config = dict(
    n_experts=32,
    experts_per_token=1,
    d_expert=320,
    activation='drelu',
    router_score='sigmoid',
    normalize_top_k=False,
    routed_scale=2.0,
    balance_bias=False,
    router_bias=True,
    scale_expert_input=True,
    lr_router=0.00136,
    norm='rmsnorm',
    tie_embeddings='early',
    optimizer='soap_variant',
    lr=0.00736,
)
Below are experts of layer 3 (counted from 0) of a mixture-of-experts language model. Rows are named router (the router's row for the expert), gate (a neuron's input weights, with its number), up (a neuron's input weights, with its number) and show model dimensions 0-255. Each number is 128 + 24 x the weight over its row's rms, rounded and kept within 0 to 255.
After each expert's rows: "gets" lists some tokens that make up at least twice as much of what it gets as of all text. This comes from a sample of Wikipedia text that the model never trained on. Tokens count by the router's weight.

# expert 14
router [130 152 136 128 146 127 104 137 114 140  83 145 133 140 136 194 107 127 109 131 127 116 137 149 132  94 113 125 137 173 118 146 127 143 121 145 142 113 111 129  88 148 101 133 112 137 193 112 130 106 131 133 136 147 139 140 114 202 144 108 136 114 124  98 135  64 125  80  88 121 125 105 136 102 121  99 138 137 134 141 115 156 114  91 164 112 140 175 100 150 137 152 137 157 133 134 161  96 106 106 146 151 135  68 154 161  84 134 103 150 119 120 134 145 151 106 116 140 153 160 132 167 107 113 123 131 169 158 124  65  70 132 122 133  98 118 143 137 139 108 111 141 137  92 109 106 156 127 131 133 114 152 153 137 140 126 162 108 142  95 150 171 105 123 117 148 142  60 130 151 120 149 110  89 114 170 128 109  71  97 133 165 107 119 142 122 121 168 114 130 153 162 103 135 150 141 171  95 106  90 115 125  84 166 129 122 105 138 156 114 146 102 140 132 115 138 126  93 170 131 114 112 132 144 105  91 118 108 125 140  94 119 130 134 167 121 134 135 105 134 123 186 146 145 153 143 159 122  89 163 132 131 138 116 127  69]
gate0 [108  98 142 138 124 177  86 144 158  60 108 149 108 127 107 152 150 145 115 151 169  78 158 156 100 144 144 128 127 103 106  99 125  95 137 101 148 132 143 103 145 138 160 118 165  88 121 128 138 112 117 127 140 126 124 148 138 122  99 151 111 130 102 161 129 143 124 126 144 207 151 115  89 141  99 124  82 175 158 135 118 144 166 152 133  95 166 112 123 144 149 139 174 152 177 101  94 152 147 108 112 121 147 148 134 136 148 135 163 129 133  87 122 109 149  97 177 170 132 113 114  91 144 132 130 130  89 104 149 140 117 169 168 104 104 118 182 119 111 131  87 107 135 101 113  95 148 144 114 143  98 155 115 157 135 155 138 143 107 140  88  98 133 158 103 130 129 110 169 125 113  93  90 143 120 123 151 124 122 135 106 100 152 138 150 126 128 131 152 124 127 123 122 143 112 104 117 131 155 153 151 126 131 129  76 152  69  86  77 148 134 129 128  98 132 126 176 140 124 101 108 136 101 106  94 132 119 126 168  90  89 144 138 151 109 122  99 129 149 137 130 103 118 124 129 155 105 110 131 116 160 111 119 169 156 143]
up0 [137 111 138 152 122 135 102 130 140 113 150 131 148 114 132 159 157 103 105 134 158 100 150 156  95 152 126 126 118 128 118  99 122 135 133 110 180 118 148 136 133 133 134 131 154  95 111 171 137 117 147 101 157 125 118 116 167 150 156 160 152 150 144 176 134 132 129 109 159 158 174 137 123 136  96 159 104 159 157 127 122 133 173 173 139 116 131 128  90 139 157 177 140 148 121 107 103 129 131 131 115 155 143 173 149 121 181 124 144 112 124 137 163 145  98 105 146 173 109  92 150 116 134 136 134 111 110 156 129 152 129 132 158  91 134 106 200 119 116 131 108  94 144  80  76 112 140 154 132 120 120 140 140 169 146 156 116 152  81 134 144 104 135 120  57 141  91 105 146 145  91 102 113 117 128 151 149 128 158 124 132 122 148 115 132 146 123 152 165 153 143 107 110 168 140 128 125 146 156 122 141 106 147 129 153 155  99 143  93 129 135 132 125  99 133 123 169 111  99 102 101 179  59 113 100 163 148 128 152  94 104 162 132 115 131 143 132 110 149 116 150  82 105 102 133 170 101 122 115  52 148 146 103 136 149 142]
gets: "s", " be", " to", "d", ":", " had"

# expert 19
router [161 155 124 105 162 128 123 113 119 125 137 110 106 116 156 170 123 140 115 120 134 104 164 151 118  87 138 118 123 137 105  80 119 165 154 137 141 139 128 121  88 126 117 150 147 166 159 159  86 170 149 144 131 134 131 175 107 158 104 142 132 148 168 122 130  73 140  67 120  96 115 109 141 120 129 139 107 143 145 117 127 128 105 126 170 105 164 110  99 115  47 107 111 133 120 137 147 139 122 125 156 119 125 119 140 183  92 148 154 181  79 128 163 115 135 107 153  94 162 121 145 130  85  94 129 119 159 150 120 101 126 143  90 135 116 124 116 175 132 110 137 142 146 135 108 117 156 129 121 137  79 125 117 109 125 125 107 119 119 107 167 177  98 127 138 136 142 115 146 138 138 130 133 107 121 113 133 143 107 104 130 115 136 107 111 160 155 146 115 137 113 166 131 116 179 132 137 109 102 111 118 131 142 164 139 124 115 145 136 103 150 137 159 148  89 116 118 121 167 153  86 154 107 112 119 140  63  49 123 122 120 119 110  90 169  85 135 130 113 136 124 141 125 120 197 124 118  97  69 149 123 122 109 153 138 138]
gate0 [160 123 126 151 138 113 175 113 193 122 156 174 105 159 131 134 118 170 137 125 102 107 113 121 140 163 142 131 118 112 119 186 117 160 123 143 144 147 135 104 136  86 107 130 110 102 138 136 144 208 109 137 109  83 113 145 126 145  84 135 122 125 128  98 103 139 119 128 128 130 135  82 141 128 134 141 128 109 106 100 131 141  90 143 159 129 126 158 155 107  84  93 110 131 120 101 128 111 135 142 112  82 143 106  61 107 126 147 141 157  95 148 132 130 152 139 112 146 148 118 137 138 123 126 177 120 141 133 139 167 172 140 101 144 137 156 162 145 130 151 153  69 107 120 138 136 143 154  99 165 133 157 152 125 115 121  92 135 125 154 158 126 119  72 117 134 119 117 123 127 183 185  83 159 111 117 103 138 169 172 142 105  94 101 139 140 107 131 149 102 136 125 156 137  93 134 138 114  91 140 137 152 145 141  89 125  94 130 106 130 108 148 144 147  93 126 132 113 131 107 160 144 110 110 139 131 152 159  86 154 124 103 137 142 129 122 128 155 133 124 146  98 111 112 145 146 115 117  93  49 152 125  75 158 126 130]
up0 [136 128 113 160 147 127 192 121 184 139 161 150 112 134 115 153 139 182 144 132 132 135 108 146 132 146 140 131 146 123  98 186 167 122  91 152 144 135 131 138 129  90 107 118 125 123 126 144 133 190 102 145  90 109 151 121 111 149  61 149 157 126 135 111 121 110 131 153 128 141 137  95 112  96 143 149 105 129 111 109 120 140 105 164 159 117 129 143 150  88 133 110 112 119  88 105 159 118 137 155 134  88 145 129  62 135 150 157 149 153  79 161 135 114 144 156 145 117 129 123 144 175 110 158 168 108 156 145 138 139 163 151  78 164 142 163 155 150 137 151 122 119  80 116 118  92 127 126 109 150 136 125 130 139 127 136 122 132 160 188 164 142 125  63  93 123 119 132 142 140 164 158 129 158 140 123 102 136 164 148 109 108 118 127 134 103 151 134 114 123 128 107 121 140  89 109 115 138  81 134 171 111 171 139 121 113 122 118  90 106 127 127 154 157 116 145 122 125 156 129 156 108 114  98 116 143 147 151  94 140 108 111 112 136 104  89 117 150 130  97 119  94 146 113 146 128 123  94 104  67 139 136  77 147 126  96]
gets: " of", " as", ")", " –", " is", ":"

# expert 6
router [114 150 139 163 172 101 131 153 147  45 103 165 136 128 142  96 137 122 117 129 120 158 137 105 118 124 165 165 111 104 129 164 133  91 142 148 169 121 167 134  75 119 126 151 142 125 139 145 135 132 133 145  66 154 163 159 125 108  99 146 173 108 146 130 141 111 100 127 101 143 162 120  82  84 138 107 149 142  82 138 115 166 108 175 185 149 175 149  88 128 128 116 126 113 101 155 147 155 146 134 105 112  91 104 159  97 116 133 143 106 107 150 117 152 132 111 130 123 119 128 151 119 140 129 141 115 189 133 156 140 123 143 126 135 136 115 134 142 178 102 120 137 155  96  83 132 132 152  97  97 113 112 138 130 130 115 129 109 112 154 150 128 134 120 105 147 197 138 112 132 109 144 153 137 143 106 123 143 166  97 156 128 110 111 121 142 103 113 114 105 172 122 145  65 127 107 129 138 147 121 142 139 131 157 122 155 139 114 120  79 125 122  87 132 124 143 155 166  68 146 143 153 105 124 156 136 140 160 105 129 156 114 133 135 138 130 137 136 116  92  84 121 159 163  94 131 108 143 136 122 119  91 107 118  85  99]
gate0 [141 164  86 106  90 126 135 138 139  80 136 136 145 154 152 140  75 122 150 110 101 152 163  77 142 117 114 130 125 133 170 125 125  87 118 179  89 180  99 149 118 135 112 140 124 112  89 131 147 130 130 129 127 136 173 133 156 125 137 146 154 126 138 119 146 160 163 149 111 144 125 145 148 132 101 115 148 126 139 132 158 116 129 112 139 142 102 114 164 161 124  54 105 138 161 172 139 129 137 125 159  99 115 128 143 108 123 120 107 148 120 174 162 104 116 160 121 121 118  89 123 155 100 117 111 142  65 136 143 117 127 117 175 138  99 132 175 135 148 141 167 117 140 130 152 137 147 119  86 126 138 140  74  89 151 150 142 151 115 111 139  69 132 114 121  82 122 146 129 147 142 110 144 117 141 152 108 106 146 156 102 135 169 115  97 124 132 132 154 138  84 114 107 127 160 127 126 135 120  81 128 181 147 145 126 107 170 112  97 105 133 137 183 104 134 165 122 123  92 117 126 136  97 131 118 109 123 143 167  95 127 102 126  96 137 119  77 155 115 111  92  91 129 119 141 124 132 143 103  97 146 136 142 151  77  80]
up0 [119 127  94 123 115 143 141 141 122  99 122 135 134 137 160 150  74 126 187 106 108 159 160 102 134 104 108 152 106 119 197 121 144 101 122 152  97 145 107 151 123 116 124 128 115 138  80 118 131 128 124 131 113 113 186 116 158 129 137 152 123 147 120 128 131 155 165 135 130 159 122 151 110 120 115 137 137 123 123 113 138 128 137 110 111 152 126 116 144 164 124  51 111 136 185 168 146 142 129 134 146  82 109 105 133 127 125 125  82 112 107 169 191 123 109 157 117 116 119  74 107 151 103 140 105 135 106 148 153 102 121 124 140 131 120 120 170 145 152 122 151 104 145 145 138 152 138 124  96 114 128 136  84  61 130 147 133 160 133 125 136  95 127 117 137  83 132 144 138 120 179 128 115 107 123 124 113  85 128 162  94 147 152 125 100 119 150 148 159 115  95 133 110  85 191 100 144 123 118  96 137 192 142 130 127 109 158 113 106 132 161 170 167 106 133 152 145 154 100  94 120 119 127 134 103 114 131 118 143  93 135 104 125  93 133 124  83 122 102 113 102  94 140 131 147 113 134 129  85  93 131 143 153 154  65 112]
gets: "s", "==", " year", " life", " ==", " Year"

# expert 10
router [135 116 131 130 122 149 117 120  99 135 126  89 112 121 116 155 140 125  91 171 147 115 144 130 102 114 167 114 110 148 110 107 131 140 144 117  82 176 108 151 138 125  94 135 103 106 151 161 133 131 106 145 102 111 139 150 122 116 105 111 100 103 114 114 100 170 141 124  95  88 118 142 143 143 147 111 130 141 134 134 152  94 140 181 127 125 116 198 103  94 137 107 139  53 156 153 141 105 120 144 188 139 136 132 109  78 145 136 142 123 130 128 133 129  86 107 127 197 139 137 134 111 135 165 113 121 159 136 112 123 123 107 103 133 101 137 128 121 120 202 125 142 135 125 156 117  85 119 157 116 126 148 102 140 157 142 144 153 112 171 114 113 151 156 100 163 130 110  82 102 114 100 156 158 100 157 149  98 146 126 136 103 164 117 133 151 123 147 106 158  63 156 150 104 114  97 141 133 186 109 148 142 160 154  86 145 122 165 133 148 151 116 105  90  97 109 151 139  67 141 129 135  84 120 136 124  92 113 144 118 116 149 147 129 126 104 112 115 130 141 102 102 128 127 100 135 125 150 135 105  80 157 160 139 153 102]
gate0 [116 128  96 144  76 134 101 133  95 147 126 111 119 140 103 164 103 178 110 115 104 140 147 127 124 142 128 110 106 155 132 113 103 117 145 114 170 129 170 135 121 118 126 153  69 150 102 128 132 120 101 148 123 139 131 151 128 145  97  90 162 114 137  88 114 140 143 100  94 114 134 133 137 133 121 155 118 138 103 115 128 133 140 117 125 133 133 144 161 107 134 155 135 126 125 114 108 128 121 173 113 154 167 122 150  53 123 164 122 110 139 130 105 146 122  71 124 133 101 150 118  84 106 119 149 138 100 101 147 115 177 126 143 119 121 154 124 117 105 149 163 145 155 125 131 174 106 155 107  96 128 134  78 139 164 118  86 138 126 155 126 163 152 108 144 118 126 199 136 143 150 134 168 135 142 154 146 131 176 104 158  99 117 126 136  80  90 122 153 155 119 136 145 153 137  55 139 196 171  93 117 107 122 119 116 132 172 135 148 123 142 113 163 103  90 130 156 153 133 123 137 138 144 111 153 115 147 152 116  95 126 160 143 112  78 133  99 102  81 153 155 149 112 118 142 128 144 137  67 141 107 110  92 146 118 142]
up0 [112 131 101 163  88 124 117 137  96 134 110 106 129 157 109 143 122 193 129 131 123 128 121 143 115 162 147 107  85 164 126  82 111 134 150  92 142 130 146 137 129  91 136 160 104 135 113 126 163 147 105 101 116 142 116 154 114 186  86  99 162 143 140 101  87 186 144  76  90 127 146 154 134 162 131 187 117 160 111 130 122 132 145 129  83 117 150 122 120 115 133 130 127 150  96 134 118 118 116 174 140 148 135 144 123  51 125 128 120 106 113 131 117 163 138  72 103 130  84 165 118  91  88 124 151 147 120 136 137 129 144 134 125 100 122 151 108 153 110 153 138 137 141 147 115 141 100 152 122 105  89 142  82 123 134 136 103 140 119 146  84 133 101 113 128 129 120 178 146 137 149 122 159 135 143 136 143  85 166 120 147  93  96 134 114  96  89 112 139 128 131 140 171 118 115  52 131 181 173 116  87 100 120 136 121 116 148 153 129 110 151 118 184 121 111 121 156 121 100 130 116 131 131 135 170 125 131 126  95  90 156 150 118 120 102 123  97 137 137 149 132 155  98 151 132 132 155 134 120 121  98 127  96 151 115 132]
gets: " the", "e", " The", " ", " on", "g"

# expert 2
router [191 156 139 124 121 140  90 131 122 171 126 118 116 102 147 117 114 110 115 190 165 128 118 125 130 102 162 131 140 129 108 166 134  99 118 151 122 126 109 136 171 147 122 129 117 168 148 119  97 125 104 134 168 163 143 161 156 124 143  92 124 129 173 147 123 119 157 124 124  88  95 148 141 115 130 141 113 147  74 129 117 145 160 106 191 109  95 164 129 112 124 139 138 164 148 103 129 118 114 138 124 102 129 101 153 147 160 152 115 146 101 117 134 130 133 109 116 105 130 149 121 111 123 115 159 126 132 127 157  93  82 127  98 173  78 110 151 124 156 132 115 122 136 122 112  98 127 130 123 156  97 123 122 126 118 146 151 131  84 141 112 163 111 182 161 112 110  65 113 128 112 172 140 143 122 137  91 151  62 121 150  78 115 149 140 111 122 152 145 129 108 161 134  87 121 117 164 121 119  98 122 136 130 171 174 155 102 135 146 150 153  93 130 106 141 166 104 102 163  86 165 102 165 122 122 123  83  81 135 108 134 179 116 132 147  88 129  90 117 127 105 143 112 165 130 130 136 145 159 131  99 101 122 138 116 128]
gate0 [143  97 105 123 109 125  90 108 111 114 107 180 140 108 126 109 138 120 136 130 124 134 123 110 126 132  83 100 145 110 152  95 136 161 135 117 126 148 113 141 124 116 143 104 189 135 144 103 113  96 136 126 112 134  99 164 135 118 119 125 138 113 133 114 156  90 115 142 166 123 138 115 170 139 167 132 129 106 115 124  90 115 157  56 134 146 156 151 167 119 150  84 147 151 112 157 153 133  81 123 131 169 105 122 129 190 150 101 136 159 128 207 135 127 142 177 117 111 139 153  93 105 159 125 126 161 141 105 126 145 131 116  87 131 124 140 153 145 119 111 141 118 129 120 145 127 120 156 107 153  96 157 115 121  96 120 135 113 144 127 145 146  89 139 149 133  92 132 125 125 153 140 149 110  90 146 124 161 125 125 124 107 127  91 125 151 151 102 164  92 122 144 118 137 100 104 120 119 134 139 104 136 100 145 116 145 104 147 135 158 152 134 182 110 153 107 112  91 142 105 159 153 189 187 144 126 135 144 123 106 167 168  60  99 125 157 150 139 110 155  71 166 128  78 145 127 104 118 125  92 154 136 121 169 105 126]
up0 [122  99 130 113 100 121  81 115 130 130 110 192 132 129 117 126 123 141 144 122 133  96  93 100 114 158  86 117 108 169 142  84 164 161 144 105 136 121 102 126 127 107 130 146 175 109 178  94 109  84 146 120 116 140 125 139 147 120  97  91 144 107 145 110 160 111 105 115 119 142 131 132 156 141 151 115 141 133 110 146 107  97 148  89 126 128 157 161 158 108 124  86 111 144 118 203 153 114  67 138 113 154 101 130 129 192 125 106 140 166 129 190 137 150 138 148 129 114 126 133  92 116 144 147 147 157 114 133 147 135 142 113 109 157 123 148 157 135  91 108 153 121 133 135 144 133 122 164  94 135 122 184 119 129 108 110 132 129 146 129 131 140  90 138 149 103 106 149 147 114 144 166 139 116 103 137 122 187 134 146 129 129 108  79 134 158 134 110 141 119 116 129  99 139 105  92 108 134 123 180 104 149 141 151 123 123  99 133 136 155 125 137 190  75 147 103 105 102 144 110 129 151 155 165 161 148 138 173 144 106 132 128  88  97 155 137 118 146 121 122  74 135 120  95 139 154 105 114 125  84 164  96 126 153 115 148]
gets: " (", " \"", "(", " in", " [", " (1"

# expert 11
router [151 133  98 130 107 121 184 122 129 136 133 122 142 133 149 115 111 118 141 116 167 111 139 169 113 114  97  76 138 125 116 118 148 117 137 119 143 126  72 146 134 126 121 125 105 102 101 129 163 141 153 116 137 111 137  73 181 108 116 124 138  94 143 121 102 112 141 126 146  93  76  95 136 131 131 123 145 122 172  89  93  82 152 132 144 122 133 105  94 122 113  90 132  95 116 106 133 119 100 154 142 121 126  91 103 121 129 142 109 128 112 118 137 161 143 176 142 124 133 134 125 110 115 128 115 154 145 128  94 154 107 146 174 133 186 131 100 129  85 100 140 153  86 144 112 151 145 108 117 120 164 111 149 114 117 154 157 111 144 196 139 137 115 110 108  95 107 112 100 145 136 122 117 133 124 138 167  83 113 136 159 114 137  91  72 127 124 130  93 149 154 118 158 151 160 108 141 115 106 110 135 137 166 137 160  83 110 148 107 125 147 112 120 110 117 130 157 102 143 150  71 123 118 157 185 126 153 155 117  87 178 117 150 110 100 108 119 140 100 130 121 110 106 130 191  95 198 162 137 139 101 150 134 107 124 100]
gate0 [159 130  96 108 112 133 125 146 141 149 147 141 183 126 139  75 173 116 150 108 130 161  97 124 165 120 129  98  97  89 150 123 106 186 136  98 111 139  97 123 161 104 152 130 168 151  88 114 127 116 168 108 149 135  90  90  81  94 122 123 146 131  87  88  75 115 133 190 134 107 124 101  92 126 118 136  70 121 119 134 108 140 159 107 112 131 120 130  87 138 100 137 140  91 148 120 124 134 156 134 134  98 110 121 113 155 119 189 140 122 162  93 132 104 127 122 126 142  95  87 110  52 147 114 119 102 132 100 147 141 118 140 101 110 139 110 111 144 140 113 146 125 115 128 106 175  86 125 134 121 114 145 141 122 129 119 128 132 144 115 138 146 116 111 116 117 139 130 105 146 122 136 112 111 119 124 162 120 101 107 103 139 111 119 111 160 160 142 119 138 119 143 117 111 110 127 107 121 120 158 122 160 112 144  99  85 108 102  93 133 170 100 147 121 138 119 156  92 148 135 126  99 111 159 147 117 153 157 149 125 138 105 154  92  84 124 117 136  83  56 148 126 136  95 150  70 108 107 170 110 165 105 153 133 125 126]
up0 [191 143 104 110 126 136 145 134 145 124 137 143 155 138 152 101 167 122 136 129 163 141  82 120 141 131 122 122 129 102 138 135 138 162 165 121 131 154  83 109 138  73 126 133 145  95 132  95 121 138 164  97 129 133 105 122 111  79 124 129 154 144 101  66  80 133 108 179 168 123 106  87 108 139 153 123  50 130  93 151  84 141 159 128 120 130 135 103 111 123 107 136 130  95 131 112 122 139 162 143 131  91  97 123 115 144 110 167 132 127 139 133 128 125 144 102 153 152  93 102 134  62 148 134 122  88 123 141 140 144  90 136 132  79 141 127 120 101 140 125 152 151 114 127  97 143 104 174 143 123 129 163 139 104 143 155  89 110 152 119 123 107  99  89 159 115 123 123  93 160 105 142 117 125 105 130 170 119 110 144 116 111  84  97 129 149 165 146 128 138 119 150 111 113  83 127  94 163 132 147 126 155 146 149 133  84 117 110 125 104 135 112 129 143 136 131 182 107 179 170 119 119 111 138 159 137 161 137 129 168 139 111 138 116  92 117 115 121  74  57 127 116 112 104 116 109 127 114 150 101 135 111 145 144 122 115]
gets: " of", ")", " in", " 2025", " round", "ucci"

# expert 23
router [129 149 137 115 163 108 187 156 114 118 120 149 104  95 119 114 124 140 127 123 162 127 126 132 140 154 156  92 138 132 111 160 156 119 149 135 133 113 113 153 160 145 105 108 120 137 155 124 140 158 144 161 155 147 103 138 182 125 108 129 120 118 112 108 117  95 144  64  81 142 164 128 131 161 135 136 113 119 134 118 120 120 140  77 138 121 146 116 106  86  97 141  98 124 150 138 114  76 130 140 120 122 159 129 142 108 126 130 119 133 153 116  89 127 153 155 104 101 147 119 127 142 148 110 149 115 129 146 120 104 100 138 132 128 108 114 128 154 152 117  96 113 177 149  96 108 160 104 152 158  82 112 109 101 136 105 147 122 182  53 135 153  79  99 118 115 124 109 106 116 143 119 102 168 156  82 118 138 122 156 163 125 139 116 130 157 130 182 133 132  91 168 173 134 127 128 109 123 139 100  98 161  89 125 129 141 105 113 141 111 144 152 150 141 106 187  79 120 143 183 105 134 115 110 112 139 152 128 137 137 124 116 130 116 163 135 139  96 128 141 196 183 167 135 135 130  91 153 112 154 151 104  74 148 131  92]
gate0 [ 99 157  80 110 136  94 143  93  94 102 145 129 112 164  84 136  85 131 152  95 116 131 122 155 139 111 118 140 193 158 141 194 118 113  89 164 113 172 111 120 134 127 121  95 142 149 118 134  98 137 124  90 170 106 178 148 128 174 128 108  97 130 130 105 137 122 149 140 137 106 146 150 113 121 156 172 125 136 141 175  99  83 127 143  91 115 163 113 142 120 145 115 133 102 114 105 126 161 155 101 137 101 121  90 139 142 126 121 118 110 150 130 153 116 121 168  94 153 114 136 134 194 142 133 154 155 182 118 153 162 106 121  60 105 134  83 144 113 164 122 148 103 138 142 129 135 120 152 148 133 155 114 144 154 102 108 149 128 110  78 126 134  91 119 136 176 118 151 135 103 108 141 142 131 131 164 138 131  86 148 151 120  90  75 104 151 128 135 107 102 159 106 132 129  99 119 112 151 114 154 144 134 134 139 128 163 144 112  72 136 184 173 108 115 130 114 128 140 106 130 132 140 122 152 115 109 110 126 110 117 138 157  79 106  96 129 161 125 106 136 133 116 163 110 109 118 120 114 115 115 132 134 104 112 101 120]
up0 [ 75 129  94 133 107 141 137 140 102  66 121 100 107 157  92 130 147 144 141  95 127 143 114 143 160 113 121 112 167 168 147 179 116 134  94 142 136 123 103  86 155 144 109 131 129 136 107 143 129 141 126 128 166 106 197 130 123 172 122 123  99 176  76 103 137 134 148 147 122 121 161 156 110 104 163 177 117 116 118 146  80 104 115 133  98 121 142  90 103 127 115 106 143 119  85 118 111 150 130 104 141  89 149  84 124 154 101 132 136  94 144 162 146 102 128 146 122 139 110 174 118 214 146  88 140 164 118 131 114 160  77 135  96 127 123 121 171 132 109 148 150 130 137 134  99 115 135 118 147 142 147 111 113 168 128 133 128 152 119 103 122 141  87 129 110 169 128 148 184  89 129 126 113 114 160 143 119 128  85 146 159 106 134 128 117 165 149 123  99 119 138 127 156 104 126  98 101 143 142 143 155 149 161 125 145 162 135 111 105 153 141 160 121 120 143 129 127 128 105 128 136 130  99 106 132 121 117  84 125 138 186 144 125 126 118 137 162 130  98 113 128 114 140 114 114 102 109  99 124  66 135 177 135 116 128 153]
gets: " 4", " No", " 0", " 2", "s", " game"

# expert 24
router [ 62  92 131 138 153 111 131 142 120 118 117 159 139  98  97 148 154 128 121 160 127 126 136 148 135 163 129 116 127  96 112 140 120 109 124 111  96 151  76 109 130 152 147 112 109 139 118 140 121 122 127 112 160 142  98 157 149  93 162  91  86  71 122 156 156 142  66 170 120 121  89 107 128  81 149 146 123 108 122 117 159 174 107 122 120 118 113 128 104 147 129 143  76 178 131 149  59 114 119  83 126 150 168 123  94 130 128  95 156  91 107 135 135 129 102 110 126 143 155 137 130 129 118 147 159 121 120 147 124  93 157 100 152 151 148 107 175  91 140 126 120 162 179 109 109  89  91 136 112 150 103 157 102 131 136 110 147 150 119 141 137 149 100  71 129 138 135  99 105 141 154 105 123 117 113 144 119 161 127 132 111 142 135 139 155 120 129 128 108 119 110  72 106  94 100 135 126 104 137 136 113 102 172 160 146 153 136 107 140 136 115 127 105 133  99 150 132 134 109 128 124 146 104 117  80 133  63 101 100 121 141 107 124 122 162 129 137 150 111 152 174 154 157 158 145 117 127  92 121 129 157 127 119  77 169 124]
gate0 [138 151  89 159 135 109 130  94 107 106 128 163 107 104 144 137 142 119 154 150 134 131 156  94 102 135 138 148  86  92 137 113 165 107 143 146 139 197 133 138 160 135 142 108 117 139 102 167 104 146 117 129 152 139 107  93 117 122 156 107 129 117 121 129 112 100 131 118 129 127  92 131 108 117  88 122 147 130 156 123 108 160  94 137 133 147 112 141 153 122 135  97 179 138 120 139 144 121 107 104 118 167 185 105 166 111 142 201 109  98 107 100 103 130 111 154 114 124 140 174 131 129 117 147 154 113 120 121 175 116 124 115  90 110 137  87 128 113 141 105 128 120 107 163 125 128 116 155 111 117 113 163  91 119 123 117 158 143 117 106 103 108 123 106 180 106 178 126 145 157 183 130 110  97 118  94 116 133 103 139 158 112  98 137 126  98 126 101 123 140 107 104 132 156 101  87 111 157 118 109 131 100  69 125 156 170 160 189 145 131 117 127 117 144 107 136 133 157  96 128 143 149 112 128 112  99 143 142  85 160 121 133 102  87 128  88 149 111 110  92 109 166 176 146 154 149 140 166  92 115 135 174 111 134 154  86]
up0 [161 137 103 148 138  66 138 109 140 101 125 145 125  86 108 140 107 115 161 138 131 108 142 122 108 170 131 127  78  98 120  98 164 114 165 167 132 191 133  89 146 149 125 124 104 125 116 164 112 121  95 146 144 142  98 104 114 108 106 111 142  99 123 130 135 115 163 128 148 122  79 153  82 132 138 143 139 134 133 131 120 153 109 131 109 126  96 101 138 113 156 101 159 110  95 114 129 129 111  98 135 152 173 111 186 127 114 177 104 107  98  93 129 130 105 131  82 142 108 138 126 123 118 134 158 143 143 121 147 123 144 112 107 104 130  84 123 109 151  96 182 117 101 173 152 135 142 154 108 123 131 113  99 131 130 109 185 146  78 111 104 102 131 108 150 103 153 124 133 154 136 133 129 101 138 101 102 118 114 139 148 110 103 133 121 104 123 116 143 141 112 114 127 168 126 109 106 150 128 114 122 115  65 125 133 136 173 160 161 145 134 150 123 122 131 145 124 148 111 156 166 161  80 116 103 103 160 135 108 145 148 125 119  76 137 105 126 154  96  75 131 174 135 171 160 126 121 143  72 107 130 184 103 129 143  85]
gets: " and", "The", " ", "j", " P", "ja"

# expert 12
router [119 125 127 157 137 128 135 129 156 137 147  92 145 135 136 135 163 116 110 156 163 100 117 132 158 140 108 100 180 131 151  58 128  96 162 141 146 154 139  93 125 145 108 143 133  97 135 121 106 109 158  68 104 132 121  91 163 183 158 144 140 113 150  90 153 129 124 114 138  98  97 119 107 123 147 136 123 117 144 157 100  96 152 111 151 124 138 174 134 157 110 117 122 132 101 133  84 113 133 156 119  85 144 117 128 202 100 121 125 135 103  93  94 129 126 189 118 117 145 125 138 107 123 149 122 102 145 141 119  99 144  78 145 141 120 101 130 123 111 126 138 113 135 110  99 107 104 117 156 101 147 115 125 165 107 128  92 109 110  87 104 123  90 101 152 136 135 134 151 114 125 176 101 114 144 113  99  94 146 117 132 104 108 115 119  84 126 108  85 117 139 128 125 114  92 137 152 152 102  92 151 150  84 102 157 155 115 141 141 128 122 178 107 121 106 114  88 146  64  92 114 143 147 150 138 120 103 154 114 149 116 144 113 168 103 109 145  52 125 111 114 121 126 137 107 134 141 165 134 136 134 124 131 163  91 178]
gate0 [147  73 126 110 148 105 145 132 181 141 120 119 125 156 104 123 134 170 156 118 152 140 111 130 149 133 113 114 190 148 138  80 120 126 194 106 123 161 154 132 131 118 163 155 171 150  87 144 112  76 190 131 140 150 136 139 119 114 126 133 104 121 144 121 135 126 138 106 150 160 123 122 133 134 136  90  90 140 124 117 139 134 121 108 122 101 136 152 140 150 142 123 126 140  86  99 159  86 109 166 138 117 119 142 132 165 105 108 167 120 108 144  79 167 132 148 126 155 115  99 136 107 186 172 105 120 167 128 191 168 122 142 116 152 154 135 135 129 116 166  95 132 145 113 117 112  88 134 135 114 190 163 137 135 144 117 110 117 131 128  82 155 122 120 127 163 102 146 118 102 117 130 100 153 124 122 129  67  92 128 158  99  97  76  99 126 151 120 165 103 151  98  74 128 117 139 122 139 131 136 148 142 146 122  98 104 154 128 136 143 117 136 111 133 143 124 126 159 122 101 153 120 124 149  96 133  93 141  84  83 137 131 101 147 131 133 117 119  98 155 118 178 138 133 144  82 114 118  93 106 125 110 117 113 123 159]
up0 [122  75 110 117 162 121 138 120 182 152 117 124 138 131  97 132 125 145 157 116 119 131 106 133 141 125 126 105 173 183 147  71 147 121 194 123 126 162 147 131 137 123 158 119 158 134  81 147 155  84 188 111 124 152 135 126 114 122 132 143 120 128 126 123 163 123 120  82 171 131 110 143 154 124 146  93 134 142 134 116 134 107 131 133 104 121 116 154 147 162 131 134 106 142  74 107 148  90  96 158 136 115 153 130 128 167  83 104 141 125 127 133  96 134 151 132 120 142 137 108 126 112 174 166 115 100 171 100 177 167 115 171 131 150 172 105 150 109 109 141  98 114 161 125 130 109  95 132 108 121 179 146 144 156 131 117 107 117 126 135  85 151 150 112 133 147 121 145 106  98 103 148 116 130 123 146 108  86  97 129 168  95 101  69 125 135 155 110 180 106 148  92  64 128 124 151 117 150 123 160 121 125 120 137 100 113 154 156 119 145  95 138 100 157 159 128 135 145 127 124 136 136 131 154 101 124  83 127  89 108 152 135 111 139 135  95 120 145 118 139 101 171 152 178 104  86 126 137 111 115 130 115 120 102 111 129]
gets: " ", " the", " and", " on", ";", " who"